Weights of a small mixture-of-experts language model, trained from scratch on English Wikipedia: 64 SwiGLU neurons an expert, 476M tokens.
Below are experts of layer 7 (counted from 0) of a mixture-of-experts language model. Rows are named router (the router's row for the expert), gate (a neuron's input weights, with its number), up (a neuron's input weights, with its number), down (a neuron's output weights, with its number) and show model dimensions 0-191. Each number is 128 + 24 x the weight over its row's rms, rounded and kept within 0 to 255. Numbers have three digits each.
Before each expert's rows: "comes before" lists some tokens at least twice as common just after its tokens as in all text; "mostly gets" lists some tokens that are sent to it at least half of the time. This comes from a sample of Wikipedia text that the model never trained on. Tokens count by the router's weight.

# expert 69
comes before: " the", " a", " 19", " his", " their", " this"
mostly gets: " during", " between", " in", " on", " among", " into"
router:102117101131135130127129142099142163097099130091099076140130177161194136092170141127085151186153162123097126090127134132125149089178146095121128129113105118144147194140120110122089096103194145146135159167118159112139100103182173113133100110103124112167146125126130132146133184129148089143125101104143125140153112156127140140131131118148173116144101114092164140109131113123125117139132144106125123131128174136102111138124106136077141146114123176171131089134142133163088143090118108139148143131132113119133144119121154119115113107135116150118140173116095127117141134148144124129
gate0:147129094119143117123134113132135121147111136118101127182125102152099136162136088176146124126110149086134090158139137128150185138169155136136068137185117114164119101098110123156144103138142126132159068134118122138122150148178065122124109113119120125108133145152177113079110098133174117122130159135171158160135160126140158169150118139103083127123093167119122067148113123107110111175157139073132129101124127160111133142120103142123112153153145122124111112097136124109106132164135101112128117095121094111124116149146168157126138121125092131145124121112143161124115128150119079116
up0:108134179127125136139122127107122100123123128131135129101146135108097172141151152161156127155192100120114106139142116143132086128115084130073158139114146140135138132128173182091120141147105153132098155121091160131124131104142115131143136099113129151104157112156085124114176138118172149138116098134091103094111130094127129088108209161147139091151151105127121156101136147161160106103098138155149137110141116090151121140137129113139118140106098151073123076183149151136166154109154129127115162147129145109103171148137130118081136143116112154109123162101128144116146122101131153120
down0:135102096141100058103108124144116118103143125099073150117114068109148119120148169123106140112142108150108126121125109102133140140181109129160119154130162158114111146130145131162148100144142168092172156112094105137108138120133112135101113140111145089138153121122155142158150162140108118110119140121153150153093127115104126139155130103079169134126099123192165133143123069092118132159141180103160125124123135176105140128106119160139124094096117094091097158134121094110142138158105098137100116119124115156130155106072110133146107121145122143128136114140162116128167135176143118164
gate1:123098153163154132128110131104175154096090157078145147155105133163117104136167110125115133100135120149127128151102123151122111162133107143125162116128066156117162143132132168105127158144136113116114153143170185135165135109128133183094134107107102160113146149116137141146122174148133127137162123109109168096083088108165178116138101132112131064166122125092135147136129163163143099091127134115092099070118134178115119147117134160132125137121152139155093140137150167161139097133150123089091141129127099156138133120139106099112143141155102139140138167126111121114119117132106147108
up1:125134095158096135128142123146140109145130092130112107077125137114107139094095195117121097188166157088147143065130154110118108116120166134113077122121155127129108125137152098132157105070150131140153135134118087112145095130137133076151131138162119121106129124142121125124138119114131084132102131146098110168139187142120100141141114113105102152127096161136169150099153074147187139164127125136143146171147130134132103125130113108159136107145122106114154104152155055092142171155126107134144140134128137130161139152122131153122082109112131115144118117137097124139128150117150098162
down1:100095106138112112122128141126127187150120153133152158163122139105157137157131092145100143136147130130103152134145132100130108156082136110117145184116106124162109096165148073131084167128162196130151153071137143161095147148145121146138120121136132142147139158109115118117127155115139138162107157122131128156151147174130074099134141139177146154134153131170127129163123150128132126122120156109144135137097124131121112166131143124153091153121144128098177133127140157107108164132131126124199129107154090155112152143103158101139124088149106173160102135142091155149120124146080140134
gate2:136147104098106149135093150168128147097104110130174127121104142132091122154106077135121144176150129114145084144091117143119128159137107129108124155102168131161119122143150129095162129120170173158112114096145110143130105147177121103124162189141162091112128119106141108091095112124101119152159154079136128165136111120090148110141129148158128109156123078125119123111140113115110141155094097155128114166113165074129109151129131119120100136135157131114122141117147074116176114111130119157122098152133162124096157122081121136093157155102151137119133115129126113133056128097108130145
up2:146184140108167124110101092142117147101120100125160091123097103134084134119103117131157096161173111098178110131140100085100118177162147115102130100101121147116133106127159093095164161143158148099118116168156120153090099131140130098109142155114123118114140117127127151149149086143121137124153141129139153099111127142106127075088131158159101129175120120132131102093109130121153133168121115117106080150107145107121134157116138165116120129133147175147136120179098117120141123110146171161115130107115130153141131119056123090134137158113107105120125107168104092106130156110085130140
down2:175105137147144124109118144119120112083136103102109122144134118091129140169122129133146105117104121143108135108145124119131105135124169125156171114096169100128144147111137107146118131099126081120114146126102149183152155105143131128070116131143176151135166119130090125134131092075133167115133136145097144124164099098115145154177081113134120131115108146123105087156111145132120108164112128147170157147122153117116133113180154132177164095101107090175154101110074121114084111132128152119159148122123128162081120082093096097133097115132126139111127126121091119109087161118147154133
gate3:122097150086171144130137133163163138127159156141133128128109089104160126129093137120139102078145119125148132113135148172120150123147142097113150133099142157128130173167131147170146155135106139137117101101114099132143112134098088139092150143147094078132131180149095153102146128098124082144115124098170132101155075119121125147127121145104082165167127158135150158117116130138114128140099137114128123101153108102154141186153154121114131143158105138192138142164108171137121111104085147115121131110137136171145108151097095146087134143171155131125130136116122164181137156131120134165
up3:105133133117116130084114085124144186133113098088130084157127128136155119140135119154123161137124147139154148152159121122142143114128111145110157160165112126100159124099133131126110147110179103141122095152129132125113136174152141073107152153125147122129131147101123120188147106116129145117149141164150153070140125151169079129140142117141141126129103077066124160122083174127159106115120155128122128132104143133079109144131167078098152141157185156142131094112133092113109132095170142190137138167112110140143133124158147128132126091152121144143127122136143149100142164118157145121
down3:133145133156147124134127104118095132161171122127140172096152174147084126154102120130159068145123100141194108111176111123096122133135169103126089105111101113153116123133091115115139120103119097135149160147159138156114099097098157106145120150148118169115088092145162152120157148119117110125152115132130156168141103139101134081128179114146108104150088139125124094121143133151086130162107128108136153119133139151122103096089148121185143123146155145151136133142128131142139127109143103139126136128156116113095161174171128122130126152126147087137100081101097136154132098142093074128
gate4:150121159119137123104138126108122183111092139144110154150108096100132094138125150156136093107118115132153119123126137128097120087139134122092139077115127113131147126135142102080127138109097133110158120135130106150151108123168073149125110098139111165122096175097103101129134089122085103131124131165164113120159110116132110104098157135147128160152177121112113086128088154150105120127145105092126098150106163129115190149105144113157092170093127143089104107130062125096104119129114131110133137143116119130137121139166103163133145152122079128135167119130100148096078135065110124139
up4:088141135144172134123102105115144182156128106148131136137133132160121143162130076086099123100124129145138124119181100131146152167154129118140112125115097122101119137114122133125149173126121131132146100096128145070150181134140114134075140132095130092140159132138139127111105127177158125116092142133104151133103138138163156098157137123102155143116110113139122141098124132156159126117159149149147124146161116121141081153122149126081135076111146123115097096130105145171120133141154151117134087169132143179164132148108094133102135049132107108077104159118157119154165135129134099096
down4:109151138120135105118162129155127128113145144103110108134110105101158103096110134146109147153119145124119117148113130134126180121118172125051107106102139153167124127152122096084090100155155125126124133134142144108101134102114121118108122144094129170085093112123110137060111124149130097100151143136134135126149174101139116125075114086147093150145115158134102140131120122138091154127098124105095119120073158128101178125082133154196133149093126101133105143118125084131100134116137131156109122151169163142142133150094112167118138105148126146164170132144164158125158142103086132113
gate5:123132147093115150146087125146074094121157105122129116138130094140143094160140106123155112097158095125128116113155123108107131091140172128131114140097154150095167099114102115095108108142134125111133149094096155090100116154113118142117136119117104161147136078125117169112109140143118094146188098120125135111117118122103094182094073113158134075137150160119109145126161118162133097088126100147124139127113135146162125111148113130117133144111131158114103126163160131150120134167104154157128064140142118123176183166131131108167125158129131124105116131155115080164102163109095120126
up5:149117155142160119116198129105156164097119150110122090150122119118140129103137126118139123168119174089143138129138167180142145122127122105122077121159086119142153115150133115133148159143098138087123137152057097132124151139145127105111158133113128090165186161119115170131160152109146107103135180149124131163176114165168129134106130130147138129085125132094095157142111108106125156164143127124150124098097120137095135153144155106137103151130091073116144153167137123126147153098149090110124179156115116160083111120129119145132124147111128120152104125118168122132115145141128131153
down5:147141140106152134126159133128143078091089113132144121181121170143174097125156126091128109142125132097121128106080114130122128105148099141164161141123121145133083094088111096128117141109165146095132137100088085151150132133168084147143148145086136090119223127115121107116114133109135099106101091132099113115165064123125119136119117143120117175123089157125084145128119132139124152124151130177143124125125118125124162143141146107122128107126092156161142151151175138106189156157107088100119183141142143113120125141136142141144117130124102128125143129129137155122140130110146146098
gate6:133140136109134110148106156106138119150128123121152104176091162125194137074106088109126155144143138142112146131116192113144133118115164101141135140155088117117116121065117109149109128099152137156121119124149145198142148072129121116082087118147114121158176169177090152130131119149125133117146120132142136077130131099159135151105119148123146137156127164162117114142134122133115175122114102122085113136124162153143145117095137161089141141146094137120099157099147121148088085149118147104133094131118107126106114129098146141127080108174105161126120143131106100107120134130142096151
up6:144172154152128111129144135114114145144121122150160141122179177138119120110096086122119164118134137197128161166155138131154189096177140119153149135141137153094108147140151157110105118093143125116126134100130179097166097104117134140099110086133139120126158176173140131143152126122099151166114118121116134129127148112109126130114113133113132107127109116109102135147131200135090121163090105085148067096136128129093151145110145125139157115157123118133123141077121108176096133135107155098164101121121126089100134143122120132151115114133145119107087119122130129138092127155132064130
down6:139150154121126083134117115101129124168136132104150137154091142126157140143167120135131099138107144131115144143116165098097141100143140151112113104131131127123119157119143140159126118103125096136110123154131117158152115083174164152128141175138096123116097130136168091111108119120188113159132135131170129118111098130147137133093143171160138131159132133132141075086093184136094143144114100100116182137156168146133169106144159184132136139126164133154156113083103124131125123123110119116166142107101153160135115129153123162133105165121149113150098132097108114108055154186113102110

# expert 116
comes before: " the", " a", " his", " S", " an", " E"
mostly gets: " by", " including", " against", " with", " like", " include"
router:116072145138104129134153142054136140115114104126124109188103179141162104114127144084090131145147136119098137111175123166118156074164130116115147134113102126151133153140100140133105115113151137132159138207115136139156140148169150125128109099118130122115128088115142150095131144144157114140124111115155103155163135161148139134128099119176182100143121084076155123109139108165120123150128116127119103137121167152123118129124142108122135138153116180163129110171115124156129130139112109126137151122119119154138153115134145093132132107145122123109154175160101154088140160163072111139
gate0:143067102130114140119129110152133108130150147170129127170141116140105108145143158131107105111086131115072111104088129116125156186145139139153127107114140116161106144090090152141137115160157155146118115097140179117105122145125130127124107142121115136116158107116099143130103138143170133142143069116127149147161151117116117118062129082141124165084131140047107137109109112133115175132154112165121106105121110130116127129113082107100133082130140101127112139139121167143123095117160128143098136143157099120149101161126127111132082164107162112118134103174098119097113134110135146180
up0:128170138113118159168102121067114108083109152113119140100136107105148128108122125098118147154169131131167113148132129126141116065127101127107142129113127152093146112153132108105151147076135125092095171174139100142140141122129114108131150131142143132115119144110157118120134110115104109124106181104098125135113128152116126151141134155114116082147154128174125099158165118114140077140090120099151148144145131101149138132133168142138104137103146111113108113107154097102130150130105126117181138120085161118073160122140136196118132059152129162122156141098151132138129121190126116085
down0:140157117084130158167146127124138087127098113185116111178143096109150081139121165126119121128094111126084136148146149129104124157113151147118136080093130133126138114137133140097123151150136134122133145138136130123108106118103114135126168117133189134134101150135135142132128094115124169128111108162128162131130182109146137147129143068136112133116128137098129191160150085147143185091101114147156126142104128107132133128089069106120123141100075117123123126121121153135127090109148137186085125138154130140138138142097098113083096131194128103099114154169112123119159110113142115147
gate1:123120099120123132106112150118133165101065144135166121116094153133163150140152121087126138104110113159137105145120148154133117119139072108116075118133127147073160102149149141124130127152081115119090179173102113125168160122160113149120122108141110114080142102090133157111109148145097093133130132098108126137127100062122142121121117177131164088137132115141151123118124102149163107146124115125116131116105111139127107141158128135101186117125138150139128173135129138147105153145130145120095138068129159105150118152101104103114113102148091101119115169125119095129128087102174146180
up1:135137143151123097136117126139147139153142059117139134106129115100129136133149137156116143115155132064126129133132097088136144125130139153125178084119141106159132140112123104111085118120162096107170108103157131138120127130117125124176149121082152121160083169155076136148150141123142170157099101127160163120158151184113125148120131110142117168103118149121164141148113133096108127116114116133129128115138133075134158135084105145149113168162097113119116103092164135112179100102151119125123150199136107154127154107122150142133147137106131139124129071139161132106132165173099127095
down1:111124105131112105130114149103117131143085127126175157094084160116158186162120106136113143121176117147171138145141154088111158090148106127126112105111142138145112109153151100142132126109134116100135106119139149132101100163177180114148107117126126185101102131153136053121112116138146118144144121123155145120131077166165148121120136077189089145169142157146112146115110134129129129142141178117102167158116084157126089146144137131157138104117160107053123144138108113114133135144161102127145153123142130128138128125117143113142123096174126112157134132104108114140118098147109144122
gate2:105102139160109096103124133131176085151095121132180093139146136126156138138114132102121102143148093125089146089170106128156102091139103118140119119111131107117095110108159146117118157098141105066119087128146119143116119118143148125147104125138162173118130138164139081160112095134135130146111137116120094114145146130078122169130112181135130125113146094133131109139132116106095114135172103124155100142110174076098105125097132111119119075147128089108145166141103143162119115115128124094145129132113103133129098093135164108127140110141110138126199126094112111075112133160104076118
up2:122153127117163144140105123139173123151139106113101118127120130096103131093139134139150158066105106123192138046085116158099126110108103211142144096108118184112112160107116109136132126151135090134141139137127126112144122139130088181141115164084113147157103166115150165119138122123154138087135103128135137122118144128123147143116117144125085114138103130146124102115140100113133146067105180096127161101154134122155138124124106125125125090118122104154160100147113149114113121123095155078132128123098101126165101145096136112122122106099114079148103124125123159128103111112101124128
down2:118151128135108147108088161160146130162150173116095185133120128172154127118088132093102111166177151187084112140126152131105139146186120070071114099136138106092142116107144136142093112145100132119141148153124089113101122132121107138130122082160110146123186130122102126135126102150111113104083156139146149165134156144109132068106120121151120152122081108125086142140122110131129140107156153112147110091130109121094093139162122132175137148127094113127134150127153133173121122152123126131114153132107141124098126133155167133121133126137104118132159100157175111114133130086141112107
gate3:099128127144133178138098140158143119100154144131127145105107127149129128166130144116125133135173164136127094169130087127124134120152120093154123121126158129124111115130148160158144122097132147111131118133144140122123173122174131143127115128129171182111145127119088146179104152110116132109087073133176149151129125098151140132078180093150138125134153132133148142075121165125144168067161086115104171131141135152073116095099105106157159125183124102124139117118098120136107191100150113130127125107114118143108113141113099151103127100145131123114113141116105173085145153158155140124
up3:122128132136125181128122153184145116112167107170106123121120092163139123142107112082141145112166149110128122158136122129157138140139080121106169149097195152124124121111088161163140142089148128139157132149137144109130160108153120169108132121121153188098137135158093137136101174121134147115089105129163135154113132100106094103081168138155111133151131119150137139085096158106109138055144099120128187134128165117110093107141101100132169147165139109138145104145110109142093133132116137155152131103118108131104129118129109130143137111171123140110134115116094151104166144163128142117
down3:140122138062123102144114088167150136113154158142133130138106132136110141119124156164103155170159108131152153145139102142150118132160136137124135110110128105142148126072102149142127174096131101139127120107157126095160132165138138090098093135125151156131109146108166117144145158136098149138121118117136090178109146093060081113115154184167129128138110117145156123117154134155100140098127130159127134135166116093134163106178139160126142158107102069145122129115105118099125155155157161153148114120138139148120157149115177133133128132117162127100153102113126129188153108150087114145
gate4:155114192136113138134089112138115140115180145112098111117105119112169128154134126119136096128140153138146115129167085157126163131091119143166100127112127178147150112107160185119124140144109115136164145135153153128125098134133105121078119132164102083130110132123152136155147131149124115059162120157108151121120127133102123103150148163148152155120143140090142121121224136116123088104099053148115152133123138151111136125120127130139089138137126102137127088099163107132148159115109151149149125121125143158151161121125134104112127117129152184106145160152142153117104109145140084116
up4:170126132136132114122132139113133140091163106138117104187098176117119139140147140178172115122122095138117152091094130149123116168132098115147116138105148153158132138131148129166121128099144144139145075120130160146154173163121125098108138131088108143140102145145152114102102153122136121121118158098165176097149117109132118132122076097164133118099122179125131157137103174090106131149142162174151135114136144122158119116092111101105145083122170140127136105130128136151096122130148112109075082100136110106154122101146150158085175128135143112106110135119147075129100155119092161143
down4:123127137141110154147164143116109125087105145142182152103168128137118101104113101130087152120165132140124139139147105134133159131149129192150132128127135097119199094109122137114081130093124129154129109140123109122124121109152121173151125154173117187105111117150088125119119111177113127111134154136162077112106120169095066147158133128106120090153122115104140140119116109184184147108108080124109132125130124142111166135167150108158099139153099187111084103135151175130111101103129144124101138160106132127100131123131120105153115117155153099127158137119099109135135137121137124132
gate5:073120142142127134131088154087169116134170143135115120157111104121119132132085067125118161133130131105116106135127185159134115088150176108134120182171134144127140182091141123124115105111139132152130155108101130124119124103123121102141179110141113097146149146133110124108139119088117134107108137152157117179162115130173119136163135125148163120167121138154144154123148131150129169124131110113099084149115138119120132141110098121118107105150132127098165191104146134132138154152077096156137135093099134112123121115109111131085100192168149151175122125104125121102115130139168096131
up5:118144129140091146110112142132144089125153167158119135111129118174133099107135196110123123132108143101152114130120150121107110142166132131114128156130165117085126143142137111097143152132085156107147170153119084113131134120106097110148118161119141135126113138123127141127126118143097152147120122116163131197115102135123113192128171126105184086119129139161145115113103144136168099115181156109109130155163143142094163133089129127114129104158126130152145159106182156125137129114113112152103130124095068145149101107138133139132151164144156089157107134198134113136112112176113107090
down5:104098098139148120115121106120109150145109117103131130129097119101106120161100139119118179110121127103119159116098116083157130141178096126131133164155116147126114118153168131087150119076115076131148116169145108148105126103116139131104140134151078132178118125101154152103139147134122128064146126113137133151113111133119080140097104172129065103111149142118150108130105124088118144150111152135080142093150130168167151163155151101129117152122166083123148106119098154118140142159148060123107105140126133096135127141146118122154135125095085150132157101100141090139153131132090127106
gate6:144109158154139086115098114143107117136136165154125140166076149076108106128132127119141128100169123130129121107102160174148132100080115165120071159146153103145121107127159103152091143122181143162159115125147145168140102104127170128119119136114125166078126128133133114088172112129108115141127139127109160136131144091115132149195154131118165157119122143130145119099164176111139128154135124142101138157136138147100105125123120176141155165134134152134083155156104123138091140136139118169096091128162135124162111135156118155149099138138132144173063130127093119120115124138123110103
up6:113115099079115076131152124139129161113110136130149195077091135111167156081136170130110137142130130150132145086114115130150149107108080144080113111130126107095151115133158105132175127097152166122152092153134101109114185154128097124109122108116120108090148166145141152131121135129119108164115130141109138141118123106126089148121154117127159116126137109137126151134122153101154141097150149098137095154133152127179136128121116098137128109136143150125139104073133135126109152154090124082099165150123101083160133104145131111127101160089161136146126128090146138146113078172152164156
down6:119127178119073121144137103083092113116148122141132143129123117125125139132128099141124174176128121115146144111132090127176153116132160100125129110129151184172112176141095085121107151166128171094102119129100145107111106158111120104112080135159106084186131119121102107117137164108114147102123133080151136143136160143094170134119157105133140142096068126120126119093134106142160129124126113132141166154141115112123110126131154139112127173135114076094082159168144106117134134130119129104133092130103150128112140152104116149105161125142104109115093153114150086164103150100121157102

# expert 67
comes before: " the", " a", " 19", " his", " S", " C"
mostly gets: " on", " in", " during", " of", " for", " On"
router:109106118101148135138145159122132152073083133110112082149135178132162136084156131122086134161173169109082121097119113129144142128162137111103144114116122144147171175143119094116108100097158140136130159153120152125157111095168176072139100101094135115168164120099133139139160172129142107143130098117138116152145116162135136153131122119144147124176089085075179118118126109122143121118121116123139109134127156118111126142107122138083147151111109188148121123131136135179121147083120109149148178124144103142149154111119162128138154123133105137127150149130103120098153136151144108153
gate0:180094081168120101147168107146116146107154153141075127144140113127090112130103164114137110143198127132133084119116193198130142135155159123161177152120136160119155107104110128092155115093127101105149137147131123112104171087096128161080145103124122123126145127112091148133119145123148128113118129113136120110140133121138118108128197173136116105126134120161133111136117120135103103130159163164153164150157146099158162100084128086099123122128122138168106129133125124144137134127110160137152156132144129127091132107135146117136133158158146093148104156132131162118130156126091097121
up0:100168168109089140077145132096091119205128092151126114131080098115163108130138093133124190145102121151130117149134101105096156140112089113100103135150141134127105115121132163119113186122107123134119102124109121091166156134104120089142175147111124110139114149130118108121073119149135147154094132105164136127112142148137138169146108077126101120091125112086115168159116171102176102126101109127106143100108138131129109127129114108119104139143145126137182165084108127129135126116163099142122106145092118165139146090088120109126132132085105122128115127134104109123126118156132155120
down0:079144115073106149114153156111124107117142122133148105163118098130082153105093144165134167121110189155127163129106121119119093159128107107120148135131136158123113124106141098139123151130115170110160107100113102130133123136101130122154163155118100112146135072078096125116107118168123170144089122119133123147132119091127172091099140145096114181115086150114107103152132129105099070111112127142122129165128113154119130114154106160111143153110157095138077085163112120144151148140134130142133133092161148131093095105069144133133128148130107123141111132078127135155104104121106089120
gate1:112112149143135160117146110140149076137140180141162154175106121108146149090134120133142144121123126136142118101121153115108114130115098130118134150108102119088091155117137151117091128115152154116147133117134128115146085187125159141150114121130161130104114113099133131094121143151117137149139148137103108176131099147123177126095108103106083153133104131109083130125155144162155141119146112119088115118093077132123122143129114098104158148131140100092108121122125111158140116125180162119110102120158157119161039143059109137141114159151142138117178102098126136137138083174116104164
up1:113092160126136146159122152102152118101134145101128116151148150111131159141169111101110147103121128166121125124147140135127131118089168152148118202124113095150149119129129180104171118101110154112121102140163097119121102177091124138145111107152153145106150084111124167131109148135119122143148092144095101158165117100103156096126112131084160189124137145121132149148144117138164145147120118163120106141125123134135129170116093117165172153110099106121112101123109065157113117123151128149116134149133141141150127124116149100129092123130144167137134111092100143114130112193083066149
down1:104139120151164155125095179146129142126081107121114113128134102141099163092077120160104131172134144098117157129161155144176118149135148127141134142162138158121124150105112115123154126123125121103156137166132125116130118147124141154147111147151081143149132085144127108139120103104065098124106144099121128143106158138112113119129110149110170115098150130102118128101103093140145142144176140116138074104140099160119112153117080142064094138122106102113113084146152138150111118134138179154088154128093105099151119173133114154150158143147145134106108113068171113148157112119155160133
gate2:175095133129116124108098159156114121113185114111092112089144155136142120110129135165104140145119146100061135105105150111085118085157165154140154139102125097105081112148116158123087119105104152112113147112129108144123113117135104153137129136107100156139132075146162129158128096148132098123130153145178128107102106175154117153114138108109113139136106113125135150121125141115119168084105172095075136085142145144135126132104168142114170126130113130138101156126077149200112115103165112163115155143153133135145104136131148118123128119107126102108172154130110115148096146095109112111
up2:117158134098132089149084131156154140112124102143149116107136114135129180130109138142117124106146135095119126141091143122108103148096140124105133115135074121108143114161115186105165064124111142162123119152140191159110148131144130122087181134116097101163121110090130164128115112144084136128129081126121071121170107134140135103125139160134177109098131105129143140090141123130113160101121103174146155140106184152110157133118120111092158136115155103112130119103132103102097146113115138113184164135105133158132133157141147127152137175113129101115143148129099115125124150166129099084
down2:134128123155144134135088140110175114106096124165153071135133083122114111118117106147143131105102127133108148162157094132122131108115140117160095102123085147127155083115135095076179130113124102175105107192131121121093161112108125119098140149143155187111095150109156111121163102101115118074128120080091125088129134119155118106128162146144099128168140088124143150114149085148128112123127104126102156124088133144074102118128138116131115121122122128134120091155112161138146098118116152114099158138167128153146111138107160154119104125138156087113090107113107104118153106141148124085
gate3:090123126058074143121093129106135145142123091127135083144151144174119133104095163139150143103117107148142098178117162113115116151096130099133109140116131108096132138071129125144141135136158123132191109182126130100132157106151115121104125092133121088135091144101148121141129142125098090122148121162091112142133109163135163171098155131138175139138134139114103073170117106124147133101105133122149111117123140089132132109130096155157134163133125091137105102123137164109141111134145121126136139109167142132137163128055129127152122102108141138186106101143131166129134132154098166134
up3:110098137097073164116086139140146121150134122134153075121158130136120139139123152147170149120114127132164082138113136113075112117126134125117146130120158123114147139066135123135121106121165119142170112177133125067140166090123117147127147102127127093098099134089121115103154169112113119105153106146107112136136116118140155158076148125125148168119118155119100093178138095135145107127104135123150113095100141055159124105123092131145142143109133098114124128107138135123122103128137114118139122115162131137120157120064099128166102092116133158168074088133142163103138087162124148127
down3:117091123125180152113146103156126166149134170178163123138126161107130119166133124129117142114078142138165109148147108093143143119129101091114138118124149128133130132120137131137121157135123106110080135114135063099142134149156150088111140096103168093143177144118144088113150177140149100114109142100133144121120127146164142102108122132123144128047178120156117154164110139146115111168164163187120092092129130126126174115109163146133121130141127114085128147095137152150133162120135164120122117196093154129097125144148095145125128137149114125166130097129123119115141107143109123138
gate4:139111115158104115116120098158157118127101090109128113172072147143107116118108097142088139164125137126071110163110102100161126110098126108161124122176119132124126111078093075129127087114120141170145112106128129131139094110081132099124119137128123152141106057141121136131174129109116117124122170119105169109122107104125108131186112170128164135123122086101130128159117129134110128095102110105110160114099136108123101092104154183135125143133145101120089108116133166129129103131111131118110064113108129122157135084176129114082122132143146136144148114089139143125144128126144139085
up4:124097125119113113135125113160110094113098105086140106130059124138132094101120085140104115139064134104111126155110136131145138117083104102147130156122095131096097146118129114151098126144130161184110110138159118108145091129067142109138128161158118139100109080133122163122195132134120139111092126120109147114111100129133130151118130101149147128085161114130127104169139118139111101083133118122103125143117143100091106111111186131137104131098134109128137103105123147150141085148119104105108099134137106161145107069122109111083144116136147148117148154110113167129166146142140167068
down4:193159143171150130122108093129104136092159121116107132106140138139122091118116141097102125134107108103119104138124146169111132083124102103121070111112116141090040128186106110129116134127096106147082084137153092107121109122126142118136095141152098130115138139127116170120138150123096134098109096110145110167129135147130114131136133137136127100105159157116183128142124136095094138143146129148129150133144122155151116133136135130135116135067113102137188120126112130143102146170159123127107137103103119107142112155196105121102135139101103174106121153136072132113113125084127160111
gate5:104141103088135160117071143152129097164132118142100130073115121136125164074149127165158151134139113113073104101149103121127117171108171138130131143124153142147113106128082115119170127153132107153180118126180135138162122115116141069117109127135115113095113128132144146113163124153180167145096147086143129149146141142096121162108147139135099106128137146115140094108138125131119177135136079146156134109105107124120122140138103140110136101119125124122144143128123155123140134094088138135128110149109115126107093101134130162053121125109094166116134116155114099122134175186089096143
up5:137133160162144135137160139115152146112123142120121058164132131187151131178116154129117104140096136149154186128093143104151106120140113144162127116122122123081139127115157122128102119119095172132107144134071081088128116119142132152141109116136121152140133110174118132116100122127072124122131140125104134101111098141159142112132116124145142121111114153131104157131094081105159111146098171128062149133126144138106135092119132144116115112116094160136124126124140135145125116157139136106112141117154145152162163151066145091153141143140182130127116128094146151147119060083176164140
down5:168096121120123129095146114122144167110101115134133130152120120136134119115103141136141128111095124146095123145158140090091212117086128106105116109083086116135105112140146094106155105135151096167110137138132124079136124128131141160176131107091131118120123130125130122106110133121135151134157048176136170138126142130157165169091122102168141130151146154133138151104116142141058120143142150114133100139083135142135087093120109135131071113107114118121098129118082109117115146165104123166137140131148139071132156110167144150155155113109137129136139130133136158110120140179127099111
gate6:087114134130138125129089116110133131120099107119125137148132140150149178089148136138148121087158127079099124151114122157086161130070103120130129140134126100149193123144109115111116122146139103130116216137144144127145093158160121129098130117114114091173127149085132141098133108103136099100156105126164102117096119148105099098118150112158189122130115162129154151130138157118114142125119158128142119147113085145149123104099099117092125095038122136086177144114123154138111148144134143122094122151137134129136145149145138141105125142145103122096113093154149155134158146098115157112
up6:151138140136127146142139156132149163147160135138124108128125115116161106149125154111093102147124155129147136170119144129147111144193123094131155089102123130145097142115123141149109078115109177108152077146127125135143126137140140085180150104177130137102139097150164133171159127138110143139109113108123157122159140158145169096116102143122035172132134107116121069131104110121079124137121116139106166145089094112102123123112147125117128111171100147107072115130115078128132108095119140144146136110129160117158134145145138079130167129126151124138129152139121109101110091147163129096
down6:100110123100143121107123149113147112133121119131142127131134142130108108095116099134110171111175163136114166152106119120103102148183126135146155134127117156117175139132146128135133084095148150133095147100094124127137136160107196094133148151120100115104143123153120135147117142109123128124052129111144143142090152117099146119092095110101118174132163144151131107120082167124133130131105136146111147078120098134104107103116149134116143061117119112143114157194145132148090131127127088158149120138101144129132107141095125127160131092168117143109142136067078091148151127103104180126